Below are experts of layer 6 (counted from 0) of a mixture-of-experts language model. Rows are named router (the router's row for the expert), up (a neuron's input weights, with its number) and show model dimensions 0-95. Each number is 128 + 32 x the weight over its row's rms, rounded and kept within 0 to 255. Numbers have three digits each.
Before each expert's rows: "comes after" lists some tokens at least twice as common just before its tokens as in all text; "gets" lists some tokens that make up at least twice as much of what it gets as of all text. This comes from a sample of Wikipedia text that the model never trained on. Tokens count by the router's weight.

# expert 1
comes after: " |", "1", "2", ":", "5", "6"
gets: " ", "s", " (", ",", ")", "-"
router:096135143059116160091131138124108155128174145059150147129121096093127085112148128143177126113118093118101176124193129167107146158187059073173076112130077132169120123161095153144154187109148173161167115151130089160088165080125121134152100048120100099128141169080152134078116126156152148106
up0:095108187101107072123084158114083143148163201065126143158118084116111202154091140200139122140153100107103101089135154128097148105125109080218086129122111168126138076077169083159127099192116188107110096148097125151158135149138145115099128083120118110127104144102131132137123115169121126183
up1:106114144132154149069080185146089119125120128128103161154107099080163129107135141163158180154150107121091100092119068167189149116189075137110132139112094092186189148136157130144177207119129115072099070123116072111154156200140120096113147146167127127063164153113129118158120152111101135113
up2:094134151116143166147145113113109151170102127147081122127152100103019180103132128133079126110144122169110120170132104111102149059202093136185151129140101085152155112067147140139155101113111115195186101190133107148152120141139104138084141146140091098153157087120121172109112092206120099169
up3:121139106170124148160135122165143062093113113130200135121096130111131130089117028121139180099144096154102116130124128080158157121154083075132167118112150134056120083133133080178183139178153083151105170154141090144117164132139121153112056113045155139093147097108185114136126086149135145135
up4:118093108128102131128140151101149063134107096114060120191193133129152114109184129119132152079120138142057112166120134058141149140197118091162163080105140092121139073126110165059138135053131133146130178117162082177176137130104120131152107080094155124154099179107123129137128088156176103123
up5:079097082135116134142106053174125136171075145124109039121180083120131082138204116108154122144109138129159164116092160126089152185173101138168149149128139140137169175132138056142134106109149120108111101129136083210123107150120156101160133142142125104130135125068168097121168185093123175110
up6:122128082149107102133154177165161088113144138192124166130136132066078148092112082125150099099133120192060166134184099120137143137151117080114161147131105124147060101107044145104170201133184164143152142070164111086146122116123113136108095120137095141155130164116148122145127078128129206125
up7:173120178109087144113124117121148092130105109105113151100150150145174114126097133053124152118134121157197116139141110120143117152147085142145150127134079116110139141151153170135151099136170132124143118181152101151119168169102130082109124053046128081105142174058255098123167099115163150104
up8:094160149161165121125107107136115188106121152081152180117172089096090120107128127155169152131157083129069126121107150145107169129210099095205167090097107178150103127110138142167153141070095120137119146188101093119094112155083108122118120090130138126140133162142135102110148221141161102209
up9:154089070141124136113138135105090119152146183168127117083135126141124170129140173188138080106140095058137139131121160191109109151145114124158129047173091161154088112164124162192146145096148139096126144168050125167126165144062155125117113134111123165115147085043128191103132127153098146128
up10:187148136056122139150093121081091080150113145068192142096151134106114086187131129136110153137115099095087178079106115094133150122172164154130121144096046136093116136108162156152147132081158139165089075125154120132130137191097084100115109064104151171135127077098162152124072148141141090156
up11:088115102147168147095157117120167161125140135134098197140044115142107129154168136104109133125117191142121154107117078162129163167110142140128138147198165085145047066132122141160145145133122146230107108140068067144197124126131116126136093123091148159145163112084152084110138129117112080116
up12:070082162120086142128147156076172092100128061083179116133177134095155092151154154185145123145054109140108136154158107117092096165162155138164121172095157130140114110128160138130131168127146121133130190053095128058103098173114171144095111104095124109171158094067128089137169119125164118102
up13:104216180095128126068086133085072065137148125144120128125193127106185143124110120114220078169190114109104153130101090137137125114111125106124133107130126137138157181125098096138056099166131135125155114207109113139109146135140095137120108120088143170145116139169172121184099112186149103122
up14:169123088101131128130122164116086147094109111126114051127131182096137116132092080156185203193154147129096162174217104156108142124128139085133121061168122086125119119136135134108129172099058170173152104108123130109166139143119163090072132115107124128115173167133127066104113149163098079123
up15:145174156081151013096150172134131147116135177085082130176121175102131107132148102176107090086039110110092161147149126126097132142126140177154151109110100098103114090103175151156154091155122113142105097128119161148102080133124153072126163111149113134100143124080166070180132181118111161128
up16:107079169156157090126114176098116109112136143094114130117113169150142119096144128105112079147112138077097173101114098173059110130116114128083105195115180154222101163077184160152175095098139115105090131174155093111102128123121124115133137050147171123125162185089136102104188129162118121157
up17:108156103025128155176166175129122143135118130146115118089120107060112108106184108138144142150148113153120167178092113147094052109134090072114078126108099159090157123114065085117150128164103174142154154142125119111180061096098099133159193105098189146126144146125140135141125131148159187143
up18:119125128131150107102113145143141137084156162099123178137149135103124144174136126120162131018087168127140150066193156175119115084174087157155082121176136141128167080172110104104136139141161106126147141134137038155141075120173099113099135061114116131154103136158159104148166082115106054128
up19:101137122154097118163106162117058102162168126177156171137067099140122113154076136158106072165085153056144142129155156136144112118155101110179157094096137176125117097097109070060119128154122131184108145141153031133118089110129152118116108092126115158122136170092165161130111101184143144191
up20:106084161109036083128093173171121124144082080120104178174187117104127150115132070077140101146110166156171120135108087165140180067186138097113147130152138195101128112126135130156112147151145084163129123153117128172146143101083099186145144117114084130153106073132184082139118120075131137132
up21:092133092097096102120096120125096122115085142115154191120177145096144179135144118159134126155131103176132183086138151130119168066159119119103085120068097140136166121169112089103127190132153088103118158160124110096126186123104172154070082072159091126147063181116192101189120182138114129113
up22:089191099146120126089137143130146178087136164107136134103114155132147103089121117094126134125119064084163164121198109229142111123107153139128107100125086114147129129108068164139172142135141152113084131151140122083187100109179126154108129096096113081140156184137223158160191135163141125081
up23:156167105091139169143073123145108139119115112102122120211151171154096106148207147165152072071143099076111168148140136168141128135127144085155142093122100178199098138158116093116118126071154124147141081141120101173148165124157146135129140163096076105123216159108116176119085113081117126085
up24:121140100133131083141180138153106100167131105119108140085114122078188154107133103115122118134107058141116179189156179167153117114157190074112157111089140149146051095169127149142149092119148141173066102156136074137118163123097136111140099129103168113114088136131202157096080129186088148072
up25:108102159080113175143089113106147074104168125045194145170153103149111088154100098167191081107132158143139141131176133200108150113122124074150148147186106120131157079178075125115169147120164140129135093160155079112142118108165118157082162110075182131135096161113130142115107111187150135149
up26:128156079090118147120118144129119117063155159190158095085059080120137136121166130084114136155083103071146137099164159153150139203139092131127129128174082181140117128107140155157128129138099085099066145172126151142165135098127086163048151149122165065085157138135194115149119083115125121088
up27:086161117063117117130135133089124152163143130115110138182119105181123092095186125124151086116067076117076182153130147139141102124123062189161078119079099132115128094162081128161136146081161103145110164171142105159141147145170165110158136095055155118110069138132089121117156049140139115084
up28:147163159073112129095134167079064101107167138097126120155073137097127120174161101109167173133108115157090170104136176134143103096111140099130136134140138100125127112168117119091126092150142215138063137158203085160085133102166160093071137072091094202085100173112118160128129143146125127102
up29:099131123189135053180125133101105173179125175129081167109093105097117138065159168100147171113131125087108129132147110125173135092135108120175061185094153138132129102133110118146148208154141158098098086083137122139119102148191146160114082111165141159156141174130176177052106128128123103120
up30:127142104141104087140155107152121062073132153141112173079160163090152141149139126140167131076154184095112214137183118149132135127142111106097180118106063092124138157155078119128150103094158154101151103181092076127163141021089103159127072123096108112142140168132161093119148121112122160109
up31:135175173063088175143115147096180142108156162114117141079175136130118162135147138090080180100117113097096130091127060153156143145123114146080127096114090079113090135136108146147130138118172106117171095130131128133128170107089164077099214117100155118134169178060131177118142064112166159173
up32:119150184153131108155153153059113150128178180124170095127110055084080103164084142142127139164166151147181150089164128179114121175166098095111141157142112148110111113152129101085225107159130126149105131139163075128104095069116133111146154107080099121128155158162136192093181140108149162139
up33:147123188166158163099123115088129144134134165078097154130102144121177106139106121077101136136132114128101131163055097177136134132115139101110124085163152206099126091108047139131165163103194132123166101132134138169092149098133136051107153121097132186157115173059174116102177094147165158111

# expert 3
comes after: " ", " |", "\n", " 0", " 2", " 1"
gets: " |", ":", ";", "|", "C", "i"
router:146132110104122115195057181129103091152144145152133154133110157091136107057163098150150137148086148169187110102112108150081137108120144031183122152112111136170111139139087146140156062132121202094168129119089150051146139063091113128083155105125115164164162097138146146132122120109126137154
up0:112087148147112135133152152145147040182079130112143108135109115098180119134159097112121075082123102150162149152144133133119123186141080098141150127102111145113120172169177092176178134067171062127163172150110139101142102129136128127132055147175088174088121201124123123128166147211126132125
up1:140089080139125109163100215140088136136098109161096146217196150109091170085114154134164118158114099156170051123112124132113162142173112142162118130110134095083152127134148188081177149112085132164128100123120157100090145124141143093088189157121172118118147119122195143175105094143131109086
up2:124150123132068155096153068150149139183151103124118178116107080134167107162119167160155081141127124070120091167066116094166114110106101093083134136144074152147168076111124117103166154145113082192072131193100191141127112179124160160153161144153128105110122154113167093155127070123070108132
up3:112076151144151165130098113068141138130157102147137134192144086103145106069143117074121109130141092118125046143085099179089125105119132085134097161120099153127161107113092139167178086076147140113184185174132154098125177102108179133101160120090145149155083149117157181186163122136097086177
up4:086143104137148067103128103148110154156085165123078157159163075141137075158118070054144127145140117114170124111115114128145156174126112107183085190089116127099115154192154123138113120156124125125146196146122110137069141106159136118141109130208138076129115135029166101173162139137099145103
up5:167186151148064127168160175152070106137082126160060149167104108092102115149154121128121142066154148143107147170109127158128067159127092105136114100087136122133161155120107117111152090136167144067110122106151123090186127191113168100141125145133055089166169106162093058152170110110113093149
up6:131137170122080111144195166101129079130118104149113123166083117152130098135128088090180135158140093144145134082114156107165182121110123089196127120107143115042163114139101077152144126181086144073205154129157079093132146112053121095109123097100133176183096152092136107129144140159167153131
up7:144092151097097061163096157151094120123113115134158163116087147112174141060163140159203098147080096167148076135111159127145119110127126051094147142090151117182176129104121099163102136104080156133175105138149103144172164092082100131143200100183078123159092154146073139151113133142110150145
up8:119090102095112131161153129091156133133127097148122163109172122142155162116150097105191103067165093123166135124047184139162164167127116119164111103145178073129095109065128111110144108205211098163079099142138141037083092147093136118124123127121120108118162065132137147109124138104138152147
up9:101100217122110119112091107124113084180189131130144110149120136154178097185170102201126092099158173130133125103113160128138185148164167053142105111120122152165118119108144118203150139157106157084099079127113145146161145161098121142164185150073144099137118168102115117133173155132093114064
up10:151085135099150067133149141112095106126156112168086136132053132146124085116105119115104113142108160166185090174083185125117127158133178098205140112107115097192120096097112152117147145133118156139137137131120068189132140082101124121170214081106181115159161113088165135139137073171134163160
up11:042097166177131120087133142102140119122158139136085160113128156074125129146149170147123118177126166169154125178100107134111149148145102204154155136143108129136093129146165111157163175104095105153127117154057139065135118069128077120187127178154071107082133191109125187130139140128069095147
up12:053155167133132127139130160129049154125114119136123151117113151122131091164146146097198175122118121142103097090146126153108080129187109079160088183120146076130191163097119197152150123117077127119175144158135089109084110106160137103137129138213139117093135212136142139116151097114086181124
up13:173116199062081152159119134146136150146083165058137122146150155165099089139158106130125103152177186146165101096118146184136145083163122139132092180140142091158152130114132105086109084100138112118154110120116065105103106097151094106156109104116164103179150162069180196149167103086174134150
up14:175125109151111097125127141133093111117111126090086150191104147138107135118167115165149042102147162157153122209107121148113153126099091090170102110132121138136205148107071153119119150094131106190111107124144147148179117159088152118097091135064164067119205119130126172080122183176120095140
up15:121203174110146124119043136157074120110142174092123053106146175134182122137191119118140108152064123126136164129092082182033133118118074109171122153124124130100102088176118127139136111138143152164119112130096107151161124097114096112110136138131108106119121129132133192136196080114178144161
up16:149144166127141134222106146151090086121167172092138150107139112153124140148131112177113156082046138174158144133059163162061103115155171116173109081130102078147180128112138129128052129107120178149105112166127147129162191137156127104093154131096133094175149158107083117120139155149136097173
up17:115127131145168177123151074115123127093164150125089125129032132147152121126112142150092077145118142128131136146085118102132134155104158041157151148108117071126160135068178115196153116095110126156160093175118122077160172205128060133112134138126075086152147181090132131126179097150118095103
up18:124130126113117118113082052124115132094211126123184134132159201134150139139159100139123150131144094150152081140147195132119113128108159087213128113177098152136132144123101091096135114133173135177081101183143131135113188114110082097097166106089055104134179121126083118117163124153102116196
up19:113128096135052103167092167167104109178118091192131112140149135075194154135161123168158133128102124167112099099112085117120188155132150154102155117099158128153154119125131153123120139088120218100049123183112124147136133095054127167106108113159150135176136094117145116047151093162152131105
up20:112146145115080133134060096135133133159055123176071140087109137078160145067176139111123152132074117112138140133159093111104121172172189147155114101188141131103128083104137167175154124176126119145091077119041155167111117140112146102183164120132152106144126106140133100207087149149171114140
up21:133184098102155152149091144103173146137189140112150135107128099145116146047159130102095125081121116182097186119109112124123181193205157107153114136140083140175114094178119124137145136127094108123117136146179063123140189112074144108105179108128116135175144118118152119117180099102151139216
up22:139144105116163141099130183103142152129112150104135074110203126118161075060099129123175083112083067112088169159138065145078125119131115079126175154166074146167096140100098186180121158095150119152090077132150165130069152121126149152093120119181134127135138129077173102134128079119171126113
up23:101103072136119156169113186169117122112097119089089151172136160089139025072125121133142154128088127147127195117129123131152077152127142037133138112141115084187131125131137153137148174156182183125140141147108146129135092088089104192104137122125078120138190142142079141110145124116188149100
up24:058100144105114106179204116118127078098098185126139067136150119083150161133147087144144107104087161079117138074139122153093146171168130052153099112149124110200116137087096133119147133126131118126139085127081085174182126111143134163151084120134170159141167121119107087104121185198095119120
up25:136140143160103183156126090131064077175158149116123126114099171058110125090116134085125073182115093153132139110128156124049130195193125070150130113140142135132145183170095147121137110099114185145140121125138161071147189091090073170096094155106133127174158103174101136128142149152133113157
up26:157127128091106077134118115126131149122204066158128153125153083136122192104155089106144150156110168097096107117121073134068167157081092100123120123186150128121140169088100126164133140109179167148129122160069147154128170134078157142125072160141067211075126103097151159146114098145174162147
up27:120134170188135113157160133125111115142143142131150170147156147108087074125133099094079115090069140157102194058070118110101163137105114080197174107115108137162094107078118168168111155096137085108142102120171070120115105123120112122103123108107156148188099132108134195107145184070066144121
up28:147155181133146134172184111188130032118156151099091141077129122142191098096134161125167146125173157156129109119144144135113115113120146116087177059123128125120074166102170092111124158144092121080110074100102128129095163083086166099073152135098101145092150139066075103130108176129164144135
up29:137126126125164167126107147097115056134122090116185136089074147073070113075200098137150068150108143153131118168113092137122115147134157066192146165122107137170196084129080143122161161137097190163135140098142126158111134107111140145080163153113151134201158099132124144094086153107117179128
up30:162139156114161084176086122138138094196126067087137163098106160089123155146151150136133182138144177155178165136102128164058086158093115087214096066094121115130121126118079146156126100096127170119131115118140117161155127152114156074075126132121158149104165142178195112103112129127183095101
up31:115120149081120090155112164181168162183105107108069147077142148124185144126133127149108112154094129161170065126146128124099136110128157102133139167107163145187118160104109110192134108156100088160085151111103113150121061204061115101080095151136126158130119155124153167123101132136091030149
up32:059153100148127132179137095075170102115136193070113143154168122105155088085149093148169180124094159204131067137115152088114158128166105091121097112146144134115102088178162128123116074140181159119153093141104123131119179114171116121086163123113111166159161119093119104102151162146059139186
up33:143114130128114084140131102094122061161101153108139179127142156108128128077136066135091174109064166168167165147060144126120102098131115101190096137116146144134207106206125152144139158115148152170141068125106087201137105091081120150095097146067144140121089153119106124113091143112138105179

# expert 9
comes after: "\n", ".", "==", " |", "-", "|"
gets: "\n", " |", "|", "==", "===", " ("
router:132082085054139113119133163072112071166102130108067227060141105124088162106121088079117118184086128160131177145143138162139145127087108151145147115136139094176151123085083139107144144150097130152138137166126148147145149146145132132136191078140150158139114069124180125128114158104086137197
up0:191076134152125097106153142103099149200129175144078193144154093104048146124111083131119156128099104125094164143179164176189168085072140081166123103133136122116119137172118122079152163153153113178145161107111112125146087146132171112120101138159192167115128070144153146071118124153116155114
up1:138092150124098141135086171100141161125142150142109107150100140160092076140071150120120145147106145094097091134147187140143096162104111118137172098081107119197154133092124042133123110096145163177133168173129108124106065154159219059191169154122133096115174118127174146114151189132132114126
up2:181102148129124129156152151159165138111108084111082131106146126137171152146157124171144077170070141139119118163102114139105115127123067183101126125175147150176117147115084159104165122151045154114146069099155096098089125069115186109113144078166178084198113149113157065148108134159129090172
up3:125100157104134125121126120086168174107135090078079220078133095170122104143106056077114086123094131134127148139095175136149158143140067167128151158171161140149104128146095150147156167173054159149085197167132086108102126123158153073174145115094150141093091138106094129091155116104117123151
up4:230151132115099160100184096085151121144120067151134121126141168133121144116096086111160087162100156125149123111122178113130147126094191144113105147113152151121197173088127185154165175097181135146137155169150159077061092112108113141093208158134176110181114099112154128142110145129107109126
up5:155138072184125124106118111069108114194122152121116197130149083079078135174152104087091182138102103055136149099107089087142137101128128141135087122156102151165166087105092101088172117091167136111169117199142133089122112126147150135110207106157142116129137117102205118111147120155088137161
up6:169120154068084094144133185062148094178123111088129134159163131108101137210112078129127118087169139132123120131084103110129120127168048160144108136177101110157107202067108125129154107119110139117119143134149148107163124079169163102135172084120189190140119132118121138185094118119121179170
up7:132137097069150141087096020117108135165146127136119168082054171096138122125138112079150148147098083136147153134165121169060087103076140123146094163177130101130162153117140171085121104109137156169182150166104106118075105182118120143133108176111096123113163133114148126140129139119105107217
up8:157105074106119159158108101113078134149141074094145134103108182122154158128162072123116145207129112119167180137177077116153078119113171128201145090144138152127130188105199170084195171121144099155084124097119142133141179085087176129104103098130138158123129180143158138108086107126119132150
up9:203097131124113088081141160086126143082164169111113166110188051160078176086091105097174118202111103109158149163093167089125105094099103148143148117102138075136097091105130107148151145124143106104145188166164171123134150121109202148144141119108133079180138144103126153114097096158166121123
up10:110073119046094104121156138150096094078133180125065111140137131111127163125097075142172189159097115109155155099100104196190129106105106102095175120110145117131150179101114156103170129177174186084173086189135170154092117151128089130127137156075148129129106135145178102100109127152129146143
up11:151074162062078180132157195147172142130158121086120169163121060082165108156147061133094153129147173160132101146191105175132149151130124126116143119133097128099145132133205118069126153122150098171164121102085126168137082144140104148120132125165119102161137110077183154125091097065143147147
up12:109109131091161178070151115135129116112088120108099162146189036099072143131138117134103092108138118155118153095131118121133154073081147062182148134138123106112153157108086078126123161138118155191134165173094099165087188110121074181104142171121135104155147097073120145169151084142137185143
up13:105168162142161143104082137101045104153172064141104142125082096117101084120037094130133150165070158147144136162191099134098133104058166140122147126137165156150151164085113149139153170147131097154100158096123092122101122139134098114114215163156129144130090139160182119113101120123102175159
up14:108146085175167117099159108092094085120123129134082179123167071094164156129108196172189153183135079087126097183120119151109087107156146166068119154132115068158134113182117136137160124138151106099100090107081096116092114072114154106077144118109166102169095132101147169125133146089133173172
up15:120119134061114129155126122078164158127108108131141117101143158118104182140145075155130181143125153193143192142087121180143126099199143178144101112140126131112093166107158086129101121119120123180165161177091101150154096117065101089090109147193128122154103099071184186167095068116127120145
up16:138093138159123074106168194117097102056109119134146134103088062120113164124138177092154074081133128086110109134145146203104148127126057159145133130081137113135181176108136096076147155157147111132106157175119103195131166151162164149100131072156086175077108110104128159122109103160113123157
up17:161136118115115186157170129137108140150141137082080133135183126123165162089156098114127124178124090122129193105118185161082141076076078141152093077104113128118128112104107142098137124153072083169123140177098142114105150075152157152163175090174150130125107095168198145107180124089058094158
up18:168140056131171110120168173093059149156122137125147097155141176136111103112115101082130094107086095068123141155198162161077155191159113138138117102121164087140100129151144095150146062170127151141143124147153137102177126127129146131142151027153145104133130087105194158084117108136092149169
up19:134125163083094127106133134036165098148181169096112118118079056098132120143174102131095153143093078086121108142097154161134111124134121152164151132128115093179116128057167116065175144126157162143089075133106114193130146198091106187153123127131098108136098133156143103099154146118104125193
up20:159187119137100094071097139087099153166134101100044231114131130082121150131183095129169120104108111169159108105109106090132181145132120140122149105107138148132190101131131140165147175101077180148101125116159129210093137166099144150156134166138122107102154129072144156129147152096171171157
up21:104117099083134050122134136093130151136108138180134122108160118170064161048166110111136185098052102139122110125120122105141166089103135179089132140119128101175131110129118108168126157132151085127153147166091148163144115138166114154098210065127129169177080092080134167099181117124111079134
up22:116056055150116130178142136176139120133177106084058146140135125151173162091135091099096174109100191148072165053105122118117106115102053106101092121122130116176182121141140143140127093131140157151121126121112113080161083143149160131147137108160129070105116121171178144149099126169118057117
up23:113118120158097124132126088118180106116090142086075166124126140168139113156059117115190101178123170138084082134145141126114165087116157141133160171163122112124115159095114147112160135102137132117104093136105113145135107191165183135112171110159075118065088059224140123148052097152155103160
up24:149116122165179092097124130100132109093111119085151197068158124105093102128070111175122142124063141172155128130185152153128094111123073138118194067176154112117135114093115075124114147087108184121145134163122091208151097166154127117089137153084173162146132129078069137108115131105092108158
up25:177117130085113094144181183144107124147127154190079137170146098140098080136124051086126140144086107102167156098175159115141137135111083141099071112046160104149126104104066117133179136132127113118108157139124143171172098163097173159134174102150187134134137159041118149147088107115123140132
up26:154109165102168126187110117110109118111129093174102202089086138098123133146127147125118123125076128155099079141121111145113129146099091164125164143097157134134130118073115127093203159166093168111094171122136106190151128096137145136067104106146119194118100096155208137110077106151165227145
up27:107131081072189062125135097130086114079113112125124134148138070128127110066163130155111124136105056149138174125115155122144105133083132156153120113134125172111100154124074043046171177183120132152109108150138134148176102103130089135144131123080150111150100092100117130203132082185132139159
up28:102109097134125185115129135096129098154229084140086207095175103118087162158104158097172110220094155137075112142150093137113116073094133142137171136122117127166146093159126123114119181128087130160120170110091104119130207140120126118066098079131128100155093113110121161123139107109111116168
up29:124102069131145091114177101082097037157077123144145146161110127115118181127108163130163114095151090147186106097154161122146079135083088157194107107070185077166165120133099125113127184115136115175140173129172083151098153134142153127107136170162180135156086088137124142105085110103095115108
up30:101113144112125095125097099066138097092081153078112203142148119103161124159137100120160129095092089138126133065063179111129126140133146144115157177087143123141142095144079112121125135092133042136135193145093131092174139156191135207134165130100087144191079114091135090168142124161119147129
up31:128150043191156160121190049087109068126146135101131145101150122141072187171085123136122069164121098142079112139116094103119170164078090143133123147131138110138170100075114172133190072129137069113100115158130130166151142132154158122125156124138163148165149079096185119141131112117096135121
up32:133107121118126134132113097145132133089119169042122151059124136120125135108073144157181130133062165185107175105104143083121142203113107154097130176169124118114147093097085123151173137078135077129133201131135087118160146107143160116165193112165189148134109134123148104173114115157117162200
up33:079162076152128130102138172174108154118118104175112150084090108159078105102138111139166120078088115109166188099097160159169130158090096128181140114134145086101067118087056145158149118067106078167165175157117129127134172144103162150183169077125099141132098140128169169121126123164091116164

# expert 5
comes after: " B", "\n", " R", " b", "b", "o"
gets: "-", "y", "er", " pro", " con", "ation"
router:138151157143160136102141105074106090184141117064192214138132052121137145175146170134143116125114206113030164133156140142109147164142135128135074143110133124121089148157090131164113163098133121168149114108149110127123099152120118094142101107119126044165136116139112086180078149105153094149
up0:143123071157116173125170108096107149152152189099177214098121101111120160136110131065118178157118124122085118160157058109072149146041120131114133124150102118148086108109140148146137117076146164176063132106151179087110133118114083131080150097060174139136138148125124127150105155130146086095
up1:150128133114181140086121137079138106161091106111187156212088104070200176137145130152106119145108157100142148160153167136133083088134100193128127144110167109109096121123055162178151175155122114106123125159100137086116156079128192096066128153112111088114116090158140092183147134120131153087
up2:147171156130115119094102116159119104169153159092143124091070156109124128163149150104149115114136194116113145095155116125116117150138109069142117183152157058158150103153088115129117112124104118137166102157165138092124135106172168122178052144134126052194198080116131122122141074052129075078
up3:110107143188118159163113140135160131134156104092129162140126153120101167149151151133193124100106082132142116164090093186129150124115158100106153112163141110098128165140030077131137181065119131142140121153052157131061094061108104131076172111154107146095139167189148129151114135189153164153
up4:159105136131191130131120169100096106137090158085157134137106136139118092135136147032194081138057134097139125112138160109152163136221141110137099146157123125126124103120172127147140092085161193107117159132145139135103118122141135081154118111082145052217150177151083123132094169136144165123
up5:148153165159099147132080126098134117148100124120183133083130146201143147121149133111127097069107153116119096144120149183096149196114157109171168189094166079115095177096138110157082189074122152184186099137145088113120109171123111100158133152088128043146121154085102153132134121113134102183
up6:135149113178129102076166105115060160079128164096145119084128114103094144120147188147098119152169117141052078091148180132079160093134126121163110164146099085130093127086100157124175102072149141148156090121111108130141114056132107139135119135171088063136089136058129100169091158111182135121
up7:141169188103158143089126170105132103156085173110157185105165131138149171128177151130115104141158113133073141148097073112122140112150125180141074136094123109210107133124096086140130105085145155124173020151121119172158157139078092073102157112165080105141150141149169107124131141140171082137
up8:158082181156172163151097068116140112163100185130139192091174134134131128161126175114174159144125062089057151135140112155159114122093168125168114169160135101167095109125122136075136113128161129143160120112156090151102076125129078111125118104080144060177104190161117075142122101127142066128
up9:097134106092156125136102132099081129111160109158128159144105106101136153077136184171171119132120146151127145117121167079147206159122112128104126090098110056145151166112156102125067169114110126111101122160129137155152169201180225112145145143181125118114118170051098161154099146067127085120
up10:175106175133092060077107131146147111124161133114081171190148161129113102102111098148139147078129135177145168156172127187121127150055161142140140051167095148103130145141130092070139136103121095160105157146181120158152095142157080105146090122111054081143091137087138078151096125114121097167
up11:155123108182095171079081125094118052147099110125127174134131049088138137165142157138116134088118131108070142168081110155145195167098124157125160097149138125106104188125145114055139195144138183125138111132183178138153119130083127072117087173111134103121129143128129144149135084160180088107
up12:132147159059131162119232103104090142185078130086192143191155080092162105185150090102113101133124176158052114093135134094121151120098134159105114126093153103148134150049116158113118076119135111159145067150131103149114140104083111124132129129105126131105182106160140154123148100094111100124
up13:165156109137115094089111125167123122188162117120124167185150159106088130131138119165180079121097129061110103141157178135065119155121185117123177106150176139139115142149152092103121137115144115199132153115083118098092102164077138135139136093137126131112153145142081065125045148041150075103
up14:154130154098173146103148150148097155135147115107184169150229103167170096143174076105131103131107131101106079116168137169132120138180155111121103055126103106067127173107129123139111184096134140116129114140115082181133131077067114105120099100187141163145126164124104155116118193115170060126
up15:173170107177169113168097130116122091140106067134077142127106174151148108156111115140066094086090161114157142144148124207133154145102097161130115125122139103123125188115132041133151127124116113153155136129154091049134085068156095075091150131074121056167100111127127093127184144138115155150
up16:151113164132120078119068140156150129078167124103145127104154039127136131143143101095157128143090157111084072106162068181083155157138129112133150088121163100206102090132086115118062130102124093118113145088159090174097083177129132188122152084157093097162134132124103103137076156156098109166
up17:105139141166077082080148106076054123114098180102203142148159120120176100163188129111125143078109148091133137114154141137154142178096173115129108155118096118116103122196137143180145082145139161132103150124155093188147134145197124142102157093078181138152106124118175110169133140161072083105
up18:086141101104139154084126107073153102179174176134185151186135110144192142146131112154135129135081124103077124179188154163134175086120137155120132176098141161167097086126105083143114143060117132135102089101135085167122111197119114115096120124105111103161133122152116161156089063110111123212
up19:175158164167131106128093110100143090169142097127161151125146080094085125117117132136141133137071122123070143096170131196152175183116147101070169168144104155132085137144073197093085189138113161112117119122151097146164094126112079058159114083043112147123129142151138110104118128170174128142
up20:132107171135130102144099088095125143116131116106131155119183151087160128128142065110108093156113223117212182111144163109133148173172125131105079158093222097126143150134112099109119127120139182142105090124168114160115128153117138134140148106050064107152113142194163130169097110140103107088
up21:111121157114115127128143159099161164145119120142139148112187123176166093156141097104156141141109113145058162130137173119056107175130133148165092150109155054097058108127147100092180131092142134086116145179081118152121137114101072108117130151103110082131075234168130116108114142129207129145
up22:136135134096179122112103070062145136155144116076166169133160106150065118155193163107150152068108136094123179069143091101182171140159135112144107125114098113078131140131102086143155135105096113121134114153154116188132062159177110086159107116133141095166122133055093165157072085119149095113
up23:196170090103144156115069137120136117188128109157093135135177140050138152085137133060152177150179147136081122164130090137152103210139126184084138109149165145110132107126129111139110099177153092089159156159083126152158092089149085108100053137110132142110172099112113097146076144120109113116
up24:166136100138157140080121115038170118197121125146105129122149096142121167135184139100156107095142158115152108141138150166124131121104110158155199090093117079074064133104087084107154139083130117135139108137158103151099100112087066131112153129080097098181178082129110082145090131208161128100
up25:117127110148117115145085108104141097145161129113146124165103082121157183170155125062194116149084177114108198150132122115115135116132122141131087127119125138104108131100107087060106151124180083147131150190163079185130067188167180166119097084160094075122113108136177145154160183094126114088
up26:186173169126091105096095122176163174155088161108156203133107125143118075118093080153113162127076076091097124174127085139142158105138161150173086114187093139133119128125114142127179187118114123157093165160122191114170112162135119066133141151106141070116122166109061131124082120123170125120
up27:125090133117190057154097062158100141165099111115178171185134096107115105116206138129144086117167139154115137156140110142146116176128137110150147108073109110134142127130057090148070093101156114162162074145149111128148148090085126157087091130145133077104098135082145099184054099124154158107
up28:133151125068119152155130099141124087154156125083167135066123147148172171141091124093147138125100113123025123112239120141127153086103130164087087128194100117143143093142098099150130094136101144142170156119094125173107174154133144093151090190144068093179133133089106157140124109120151107163
up29:133195157191064154144085072131116182149085174121132142118140110110039106130170121113111087148110105066145161063165135111140134132090096118083094154102144146120118121128115076162138122132152150139049142176152068099183134151134132139158135092143141101183100149116165101107131176131159100149
up30:149190092118091109160108117146107132150133150154145149083109070140133133205151120081106160129197175115137109062107117119115088101130129156153060071133101119163099160164069107189107151140127146131163152179116116212134167154136125117096106117153094109123070136131145173099098083125182126163
up31:073080122164155091084066110106099085154130201079176122095131112135116138138157101109158106116086161126107126145158189191123080109077174161167084154134078085116113152164134087120114155139138141127143167126149105188147100131084102113139133079118103063164142108172139102194137104154095121105
up32:152147122117121168146149099156139166170140089066133178098105081100070143143135091157122085139141087148104190117165162138134129121204130091097077146073122111158119171145116108178108152077163103090157094137097124094108133155159089083186145111159077095183122084137080147156137070102137103156
up33:089097140153122094156073089125131153123116155124141170111089101095150170154148129183173151147102146083120134105095151051083180154127089084173159124136143113184122125109138191132107170117125144177093094091168095127170073136120158160114085126145073096160127143183152150145137120136200137200